From a checkpoint of a small mixture-of-experts model trained on Wikipedia: 658M tokens, 5023 steps.
Below are experts of layer 6 (counted from 0) of a mixture-of-experts language model. Rows are named router (the router's row for the expert), gate (a neuron's input weights, with its number), up (a neuron's input weights, with its number), down (a neuron's output weights, with its number) and show model dimensions 0-127. Each number is 500 + 25 x the weight over its row's rms, rounded and kept within 0 to 999. Numbers have three digits each.
After each expert's rows: a language model's description of what the expert responds to. This comes from a sample of Wikipedia text that the model never trained on.

# expert 5
router:503520481496507457541464477482497517508542514480461518500463486506501530498503545472512493457555532500506513483510536526468513529470544484449529470476527540481507492520500503481486489494501501515560526521463492526479534478525480483548500484501485489467509461504527556488454460484461479524484483502512511476473490497510502517497478467509482511525521469490487496540519512536500452526472
gate56:506476500511489501497484518473489491453535502516501505485500491540503516486503460531477450516459548522506477486434465521512479523503478498437480495494526509508508490489523480480469476518483479537459497498505527472455525529491474542532446496516473449534539529471496477494497520551499516543480504505506484494540453522490459506513457529512474504506509488483524528501496499546507507509476
up56:500492483493487517531511526537498516542472500493545476508463510507504520505519484492498521508536469496455508520475470503527542492495501469531482551490498480500501555444518542525478506497520516512520475539525500493529467471519489494517509479485481529482473478479508482563494551475530484503485487497455541512499484446489517466498539520505525530484503524481499443475519509458442518492506
down56:494488475498545493527458506504513475478506505451475535476494515514480501477482528484526515484491518518495503451532445502488490560493512480524458491479480488479465536496499481487466548457487534528497507510482527482506529499517480503532522535518466519477518481548513516510555488508474498530502509475463506463512487470497472496441523483519483484441528503524492530499514520551478500460496
Second word pieces after short onset fragments like sh, st, fl, b, h, often ahead of -ing/-er endings, as in sh-ut, sh-orn, f-igh-ters; also short verbs like sit, put.

# expert 4
router:529503504513489464489547438512482494514534492459485509526501483494483493460464500502489498466521520531484514504463556474509486498494518492505525511508515552502509490484508481462492506470515470538507546557463501505502526502493455489493491502560530479456496478529504505525484503528530505504452486486500489490462469476515498554513540473495478504548529509544503514499536493483485444523512
gate1:548480467518493475480493482507493465477515510463470507536477458504494479539519514486490515508506497516515551508508519507510466496558484448475482464487522498446520526517493493482513480516519502476499490510494527471557514554491476496493543490481504449513524473501442542524526521495506487535530520510462487514485535562505507506538493479510479501490463482469460513480508468475464501503486
up1:500553493543495506504537460491504495531504502514485434541491475466520481491491466514481518495501460517507514511516543461521499509507531469490520499472495495458499563534503480482501493531492477467515497523500549514531509537510451510494502512555507444472532488524507510538515501494496493523457463548497471528480504504507465500523518478529467529528467519482512529530455491502505487499517
down1:489511498508507512493481470485561456478512546470503510494525507509525520515491473486534520495461523520519493539484499519511466498528476548499506482520462472460510505485483514471468526521485511528562483465465457501518471519507473490466520494538532498528508545522452509452546522528509486518501541495473524521488509498494525478502534472501475499462492468493514486453480492523521456536479
Nationality, occupation and article words in opening biography definitions after is/was, such as a, professional, footballer, politician, actress.

# expert 42
router:490480461483460480487498497480556465494513515460498506518478529508551478478468517521513506470506530507473533505467522528514509473464504509509512458533526508516487467518474476505483484472508539526518512524482542531487517463518483463493475466525470482463443473505504485495462494496505478515483479505549546479488493510552471514537531477482511463530482504519494477487527549510480466531480
gate1:503502485554529524451492508503492513462542519491516517515522527510522488475481517566510479463482545483501495508465503455518508485504429492499480492531507534494496456468495478515492505478494533496457465520474509492480517520486521485489505498518480496469522467443541525513490474460517488524462497499543506509448487443496481500502491496521527507492478485453469517526514474475511466473525
up1:549529480488531471479468482545501533504494492506500486476486494465505461506482445510517473497477528502456516528495487534513499489528517510496450529473509562501514483518494509538507508495529506486511445462463487481496483478549476525516476452485507519533562488536494528479543494499519482498489478435485529481521466482491484498516468468513511475521510522520512496480501487525499475449492
down1:481478513553538468488498467526558514511474533506527560522477539558497519470554524496509507484461502505472473543498527519490538495461503486489515525476476476467445472534515514502464512486471483494504496508478498500516445535506509496464540490492521495512501521502518476524520495506519474520474503518537508519503545508501509497468511498473499486506492506526546483538506524524479505454539
Function words and line breaks at clause or section boundaries, such as "and", "a", "who", plus Thai-script byte pieces.

# expert 30
router:489496441494453472509515491505545501511514510496516477505504546542496464499489539511527522488496500531462483496461515500508506504540514496501489475475469528505504455547488461478449491471496484527548518514480508510492538481521476475503504504518467456493470511511491505497454469529498451526510508507535532501488483485503524535483514500470485445499464503493520471483517567520495507563479
gate5:521556489526461450492536465551528458526460497479474500489484539547505493547529480523500470509493519485532474480494500483506519484480503481504469528463509496504502486499483508459483517459485508522526512491480530531518531502505535500536514490485504511507470484501487484509508478496479468517516531482508473462461479481513531511513573481479485484516495499473453541481534479535498542501446
up5:511545544517518481509531469524490521512473512500507485485490538525513480494493504552516514483503526495513558489511550484476492488509530515533539509481456499462471486488535480507497496512449498515506515451507520526480487541501496493517495521461512546497521485496526541517519481502529434514523502549517458508504497533459476515528502500522510455512535492520511519440488504505494493516436
down5:532508494505484487509561532497500539485455472478553464534500503542481461531510544533510527478493507497485511487510508478527515522477493450483513486535550468484468543492558514464524478515484487473500477506537455546513471516503490480509506522508514499490499535504506505479507515494504543506506504503505522503494525502442492475495494537490419491502467536485475506483531516481481477505515
LaTeX markup and math symbols like braces, backslashes, sub- and superscripts, plus degree signs, Greek letters and chemical identifiers.

# expert 41
router:487523458466451505525478484490516514493504504455508498521508496544522450454463528497520473467495521475484508500530492470484493459497514546471463491484507526518469493525484473476457513505508537508497539501506481503505537485566469511527509481560494442504493459505498498500504510536500498496462453469476510468455474518521529492485499502489480502501526443501498489474535487506506455507504
gate2:513519471535479453542483501499545515520503501506474509512529516533499502463532541497506481502501507510521483530495514537475472440511537468471504499494464547461487453527538504490467537503481496487491541541503493457501481469509494442457482529522496536536535498495476497465513495500495496503529556475480503464538490509490463481537482521508519512482511493459484529470489513511513475505484
up2:436500510506508459492473511497497495489455473544491488492521520520532498503509464482473475468530521525547523499531504502496453464500481497484492479451504475518524457497503512475469495490510475522471509498534478471462499508532480491459517502521526481522483563464457473509500508485495511529483514501483470516476483498428439495497481489492470455501495503502494519462534524495451509514471
down2:456499488446514456483520481532481479524501520493494472556501514498502515485501486504506488502487478531512521522526486559505539479524493490529540538493472478498483453486519477484499481538478475508485510512494497581467484510492497522490498515477485508510507505505499528465553508477482494477468526492496503522533426532518523518536528451512492499511513477530504491531546466475509484456472
Tokens containing the letter w, as in w, W, ow, sw, Wh, word-initial or mid-word, as in Went-worth, un-w-ittingly, bel-ow, "W"elch.

# expert 3
router:487485466487462482489502499477558465495515510464504512518473528508548479479466519520511506471503527507470531503464523527515509468469501512502518462535530508518481465522470481513483480478505538525514509521481547528490518462516482469490476469525471481461444471504501489494459492499507480521477476506552541483491486509547467511534528474476505465529479504520487476484526549508479463535474
gate0:496505526491459465528518528512521495504566498487500532529484489480508488478449519524500464503493512481501482474495493491501470486512521512510517515542506489494478448489513504512519503497495502469489508544483528505437518537481495550492474471467490505446508468487480534485492511519495546485498525549542488505469520474504471495527448465470457452482554503479529501501529539505531497467499
up0:516480528497514520515455495463507504516510490469500438510474495476559529488519460493498483490528519528505527551487531456518488480535483508525491463493512466508494471490483476500506488484484531550506506536502461460495506492534490467528529503465476529467499493493439465480473513513557428504510535497483481505503524517517508513512481498491470513514523496510514472494486521538559509495525
down0:535500524503487542485511495525482490519491462521484496501492446501484445468509464502490533522481472508513507532502498500499514480510482505459485502497569505451486534496518490467448509530483441505523484507501574515479511511497523506492473508519511487502480524499488466488502531488520534508499504502521487479498492476544517546525532466543490488531486498508482479491518552523527430548495
Scattered pieces in wiki tables and words, such as the slash in n/a, digits in lap times, and adu in graduate.

# expert 63
router:489479463480464480491500497479556463496514512458501509520483527507546478483466518521507504474508526508469536507469522525519506469470500512505512462530529508518483466520472475509484479473507533524518515521481543528487517462519477462493477468523470481461443470506501482499464495504504479516477472503552542483489483507547468515534529471480507463533488503517490473486526554508477464535479
gate0:497510466456531489495512475455432485489526495554510540487509540511496473509463515480521479467509524502507482503500506532513492505534487498485568515527516501501527473507503520499472522511525494494490494494487516576512515501518514517546519551472490474500473493514497479462488455478473517556514498534490495454480492516486477518509470498519490536505524478494485496549486516505494454546458
up0:488501485508535513503482458504496576512480505498511517507477521479495517477479522451525516507471494487491517530502490483488518493446455471526514479453481469497485473482485489535522554522520482530508529501480510525503487517518483469474485505522510458468570510487529520480534482474530465495524538512529528566510442517476475493504498503531472493531487521485518486485494521509533495505541
down0:492469550526497494489523519483498529472459508518501545487473482497496496505517535515510511495526550440520476485490509454472514501485490431466503456548499458482508530502526482506491522481507540483512533498535508509453530476519535453498492481534488526465514495502485470488461521477530514477550494534498533516460515527518531491524506498493515509523468524493483506502543511498491547479496
Rare tokens in census sentences and results tables, such as female householder, month names, table pipes, plural s in drums.

# expert 11
router:516535470511494456491489498506501510505506517505482506502538495481464513455489508493479508497536533496487509505491524477509507492527518486529469465487498535516527504521453456486447502483530510455501559537455490588496546506560453509491486510496510505459526475498506525498492473524503538537489509497546484501476482476496485504494492481506480455487501470503493519523545501491480456528466
gate1:481517486519527508475505485481528480494484488527477533467505476512470469491540544507506521558518526477505472485495535519520486532513494468473487494519534495512506493503558518535482496483500506466467531528478431497496553507492519529450499498476491494493523490502498506499483495467480475507516488463474563527541492494497533535484488523455506445493529497493521512437513491530509464531500
up1:517509505494515476516515504469494477452529490464525515511528497488495524520510499487558534461493488492507507491526524494464554439494499509513512497487485529541469500479481483516521492471509472446504482495492498498527496453532498522443481466521509502482506510480490468504548468568516514487499500439533497444491527530508518481540476495478511527528503449515490497479519485503464500539491
down1:492485502527506491547478521533516486484475502471515515478485452505417513454499530471526444517503506506524476510459478472502452474537489497543509514487477477534509488521549519498474496476520519515456496542499514483492501483535525507486505460488537528470511491484456512493516476504500533515486513467495513489489505496510480463515514549530529471476490473479477519467488503472559523473509
Bare space token standing just before a number, after colons, table pipes or prepositions, as in "Frequency: 91.7", "on 18 July", "| 27 Feb".

# expert 60
router:493513514506503516462497452510506493503549490478499541484474501506520492446470526524521511510526472437504477477503493507481523514494482495481536503491509518483523470475502496500470525486481487479551503491468544494517517504556451474527500534528494446519520478457493534493463507498532501543437513546496504515473490476514499509492449453540480503491521492483489509474526512494490472536459
gate0:478513453495491510480535500461529509476500508502487470480476511520497497441505492473494510521517498502510498511466533473576476516461457517518565489482525515527495511538519485476521524473494492495466518478483487470508505485512493494564496478541483460522486551494494541481466488524490531457491471449481502517500514454466530520502483461495479458512524523499506504528490467512480533494495
up0:497497521509521484488535507505541494524478546495461490454529530517504467459517480493488487580424507485466482497519555497500485532495484493482512495499525503487502508518528495482510496472498459541521496502483500540453495497512490506512478495461477500553522520476480475475502465508498501465538490543518527502507500532494495494526497513515523493520477438463487534436485520486470483512501
down0:446529494512555487537524503519514503507489482495474511524535517498515502507500523485467505529488502508478470520451483451521447504519539506503471513517545517497533463497514543483510493531500493524495478515485461452515485572501487484464514499519506505500529501573463505475505480530547492456484509507539480513537476485523502528484483484460494454501480502507493508545482488527507524481494
Word-internal pieces following one or two opening letters of ordinary words, such as k-ind, he-art, d-rown, m-ess, lo-ad.

# expert 22
router:510500494494492469474495459493502488511513506472506505523509497476525461489509509499523515521500487487514503494471555459492504496572513492502523504502518550496536457470514479470490524467530491485558541532458518522454507514501483446498528452532502490524462475498512474495435524462491510511472460482499517462508469488495504536504497447502524505470514467520470521481493515494486447499481
gate0:482506494516512498474533526494476515498481503488466489526496503454504435476524512527509511544515496480473453499497527493510475465471474514500523514474485508475490527523492432478508523501511532488473495479483434525479489510528495452484562487544518514534506508455479447459489553473515514513461462511497520468476514502498529535486522480519497515493521500498519497486491495521533521517454
up0:492514531546562498504504567500460481515520481517543481491505521478484474492474529553477540510482561476525471522505516482499478486501501520491590516497512507522547496500514498515510476491539510483524487545496536506484505506538469518464482507486485509524495538479501539512493483461517452533527472510482517478498451501517520508496522520507513453510519482496510503532487511469497516504511
down0:479507506512498441498487521519455519516505537552544509469509512497481519540454568476468457497465523461483514471491520469487533502509505533456492523522496475487501531460514519471530487504497520482534488528482494534528506480506483515505549525494547502523487527501449500524524481493501520518509496479464504508480506483527483519510498538491539499529516507555503459512544508535488484477508
Ordinal and sequence words after the/his/its in sports and career text, such as first, second, final, last, next, fourth.

# expert 50
router:511517505507464474534494542451478474513494519491477490546481490507481457472425492527573476529513529476470507490475515484520492506488501487497481522507472518500444493537485515501471498509485542494563479494467480490506513487546477522523503521499527432508512480512517527474490480519516501537460507485547519497478483481543512528531479485513535490509480470509496488494522481495490471519517
gate2:491503486520513469493516523498508495461502461477493507503503492458488459501452476489492529527487511481489502491472496501513502474488494547540469513474472510528488467478535466532461485425511506530492486511453450517523493488524510537506556484487476479490512519483534439485512514517547519530443495493491503476492486481499528499495517487493534480453473444455495532498524474523505484501499
up2:490480489538484506488501513463442484523489477573518485487486527507514500501524509514505520514546462524466503505447501498509442510481466548536495540481486539493494490530496505512517539500456474493443517538556510487518490496485504543490507507496482503522458501481527520494496517548506506513502502553533489500539461522487524512517478499527517494518505444530523480484507510500545495494506
down2:475471510516499518512486496466462497504510534459509490454508484482517522522521513461487510501505520487489492491523495533502531482433514465493469477480497512471471491449534499471503546493558523486502476473447496519476483496515506491511537501487465485501506554518560540481464543535504496516471502476475496515525489489470537488488532500467515532499494516512524528532490547450473517479492
Tokens containing y, mostly the lone y inside names and words, such as Wemyss, Blantyre, lyrics, prototype, Pottery, my.

# expert 51
router:526544441505464460454516464498494498482534463491469516532511486469514501470474481501471533525511548486489497515488537502522510479506547501499513455467476506474502466547484447491497472481481474489528508528485522520507525490555445517520496518505496494492500475470464497497511497528482487537488499483521488483459461493511486517548501468472487501543543475455472492503494491489470479488512
gate2:521456500519535520510487496503500471557463472477454520520498477416507516478499498525507529464506551511478488500532478428474510565488469453485482516521512497498525514510465509503507484532518482506489500508484481515554509507488504489487484528535518501475484501528463492491461494474510525513493493472494501494522467489489473506509534518525503466501481530485513532484483465521439498534511
up2:498514482555503518539510506518467517533483518509488490500497484521469481492537514518497499441483518493528486525524497539449498526477532456492488523512506505528512507494512566521525513532484512522494499478446486462523520536516523516452471506501533505445498497545551476519469506437505532517476488497459462502517487480491498480482498510536476492471496518504492528501504510461497548502463
down2:498475477514493508484453493529519464493483468476472466483510501482467529479469501512489562518525550492478533512514464481500450535499493475475509446540480524488512499465507488497511531519545528488487505540506485496547481475493509478532502481502490475504471560562502478487538485526525468470522490494496514469501480476505494465523551486536484475478478481464492480466493467511513517492515
Plural nouns and plural endings for groups of people or things, such as children, men, forces, songs, stations, with they.

# expert 28
router:527569496491481466494534515501508527508536540506474513534469484526498516459486497474523489468513492483503507495499523479542498499525518490495484514468488532489505498540516491488508488460496497476521485510453512550487587498554488458496492516498497478506485505514490521473507538520514476547470435488500459501490469517495500529484520444531494491487509498494472485486551548478510471499490
gate1:465493480488512489496530512478497494473434502482519489470524499488483522491526457525467533522465540482456506502483505525469466521491463505514505526543488545479557475454470489477504477477508486556477495519496527542510498483550456495490487497451546516467507526482489512492467497539485482533485500492498436478500542492486488501486516515459464491506483515498467482480490487521489523489504
up1:448497522499534528480533511513503503518473480492534455492493526460503507487513549524538518495494513505501502501447497477466473509533541551503502477496534509483442446476500545484481505509485464543454507493494522532503457512512494497495517496503484503470538482511519525517496509550510485511529487521514507442482531512497492466502480544494496526549546511501508487460511505556519510488480
down1:533496504491479496489556490492501497520496532513478481506508486507524474514485592461526477507454547498490539442518512497492470502548435479518492518514495518524469488479486519530514474502525508518522490495516502465498500482517480511491491538520467504519513525491508512514497532519474480472509515500453483548533515551515487485499547472539496472478506505504492462506487464532524523534541
Forms of be and linking verbs after a subject pronoun or noun, such as is, was, became, remained, being.

# expert 19
router:490537505494452488492476522521498505484553482526520533524480484536488494475498526473469474487511522482515466469524513509511515546514511512479493485514504557468518492490513497454428518467508495507513544525490556534504527504516493491501497494524472451528482466461497503537490506496480538539486488503510490461437515451467531522504513496508512492512515489478489460535477512479485450524496
gate2:512490512502476511474518523481491483453488497498480510489470528524502463456547462550462493466481505501496507517540528445507530487560512489539527479513475479472522477506513505495516499464480511503537535504499494476508484512489547488507532503550495492480509487493467544476516441529496522481475459520497536513495530502559528566479506515522505456481509469474497490502482496504521528490510
up2:464491496495513529504526514455465454494511486545528550545520512492453521519538443528523515508482499529460516536450494503510512502482504495508470516492460497495463483519507475510474545507466505492518498500542480481456478493533462500472502439505520515487488510509540489466483511522552470491539495507477459534498502539496505495528502485491453525513501522473485510517489490508505448504518
down2:479521479499450499495524455487452476558443471514444510503495503515475498450520461512515515505467497456491508512454500489518480479511479539493496486497469472512535512513492486493504489508523462493490497521543475497426469507489480509501501500487499463495495495497501526519480519476487537498510531523509510543550494553532492513552447506507503529476485518484480494537516482474475516480521
Word-initial verb stems before suffixes, like com(mercially), mov(ements), pass(ing), and the prime and double-prime marks in coordinates.

# expert 27
router:510526538474466479497492538498504493497568487525508514504514520528522515496486540525520525477500548474506479510520514489507491499458493489493517516473478495500500472550494512468500547452507505481529507508461514560472533471515479477537500472481512437468513488532451521504491469494471499538432510494483484532483494531509472519477516475525495519496484485530476535509506512535463499534476
gate0:504533517482455540463484505493451498475490506535531526512474493490559437521488504519506512503552549496524525500520511521488499508515518497473492495517486460510485471530491493475485493485512539529491527484507492516513539516537503545470530505504528502456515453485500517487455473501510503466493541512457481495498457464499488521500493483461469474430531506535504528471528477502483476512499
up0:524511525507501482494504486421481452499492533492461492497505509463469473528490463483492521510459441509514512472483542530508496443543463503531473468538542496504450517494488547462538504508492527519492493476511492531493507484494474463469511491521510510494519463533517482488494517507440531506504506512491479523505465511476516476526505472497460501465489507502499563501507477495506493466500
down0:496510453479493492449476488480498474480544464478506491462443477506542464482487506483495517489494510512527490528502466497538497523507524477524529528492520469495449501498522530522487524511477518495554489503453515477514561521512535477517513459531530480506462466509500518512468524501465505530492480499486454493481522489503563526524484500565489535486491490493509485473497531471483526507508
Mid-word pieces with p or b, such as ab, ap, amp and ib in gigabits, Cannabidiol, Singapore, Amphibious.

# expert 1
router:484480467489465489493501490478557473496514505460503507519484524514552477476467516527511505470499528510469534502470527522523510466477503519497514460530538514526484465516466475513484481471511545527518509521482542527488511459521480465483477474521465479463448467504488492506462492492503481515482480496550540485487482508544472510534533470475508463527485503520497473483525551509474466529480
gate2:474521451507464506499455517476520511541558533470498533490508487562501483497497543484483508483507505454469495516486502476521479473501510465492498491497433483480482458556500502506511479505472501505474528533473488504494513492490488527496498498534522490503478494504511489525519535486513487517456502494517515493456477491461561496505516487458506506473471476496511507536542580483535486514473
up2:489481465514502524486484505583494527519468520511495428494487528490526493556505439462464479530532486479524467520475483532500508549509501481508522533511501493460504518536465450487524506503534502494460501479485529522497499472518507489522546553511509509499514502535526527492471494510515508473512488520491533496433475499475479528518503494495511496468474497500515490498519511478528491535512
down2:488483475480512509505468475455468454539474511527496506512518479567528500463497513476530430486530508495495456534482512496507517512524476506498509520481494469446487491525498502516456486467432530505484492463460504514528539480514499561502528488515488535497473521522502500524511505474515474486490455503466471482545525490514496499505496502496538478542491510540524484502495496496536509470517
Digits, dashes, colons and medal words inside sports results tables, e.g. Silver, – second place, years like 2022.

# expert 13
router:492483464496453483485501493480558459497515507463498512517472526507548481476462523516509507471506523509474529498473523532524515466459504502499510458530523515522479467518469471509483480474507536537521512523479543527480519454518482468493478465521473478463443474501493497498466487497507488512481478503550536478491487505540478505538534474480507461529481503515493480480527544508481464528474
gate7:482546500508504456530502458478499502511463482469455481517505521512497507481503501541540434483521477517501487503521492521486523531514567517530519525474502483493555513500471481457509501477485479449527535541451515507506547491476491477497458493553496475486514493508517527514529512513515540535487536460495536489472510527517471517506492517504522507456477511490516487497523510528474489494534
up7:449467494475512496486493517515549492495510538489505511494524509487500501553506477497519471469490485530505526509480556453484498536527442510556507483493490494530459493488507483568490503511477481505503490480500499491502505460482481486515530484476509493547525491466527514502498480453522479530501524541510497536464469512495497493475480476507460562497508516511483463515477502480439534543511
down7:522513525544518531462490515538498465497441498469504522528477539488500483505558538519503472472462495510520513462457528490479508428513463517508498507497495495511504519503522512468530525540525471489525469509493500524479509484477494458483464509515459496470494508535504490481517447453518500520485532498471542515468517490491552491509490519469503473504552502513502521454492469495503502515495
Blank spaces in table cells after pipes, such as Career total | |, plus according, to, and word pieces like ask, touch.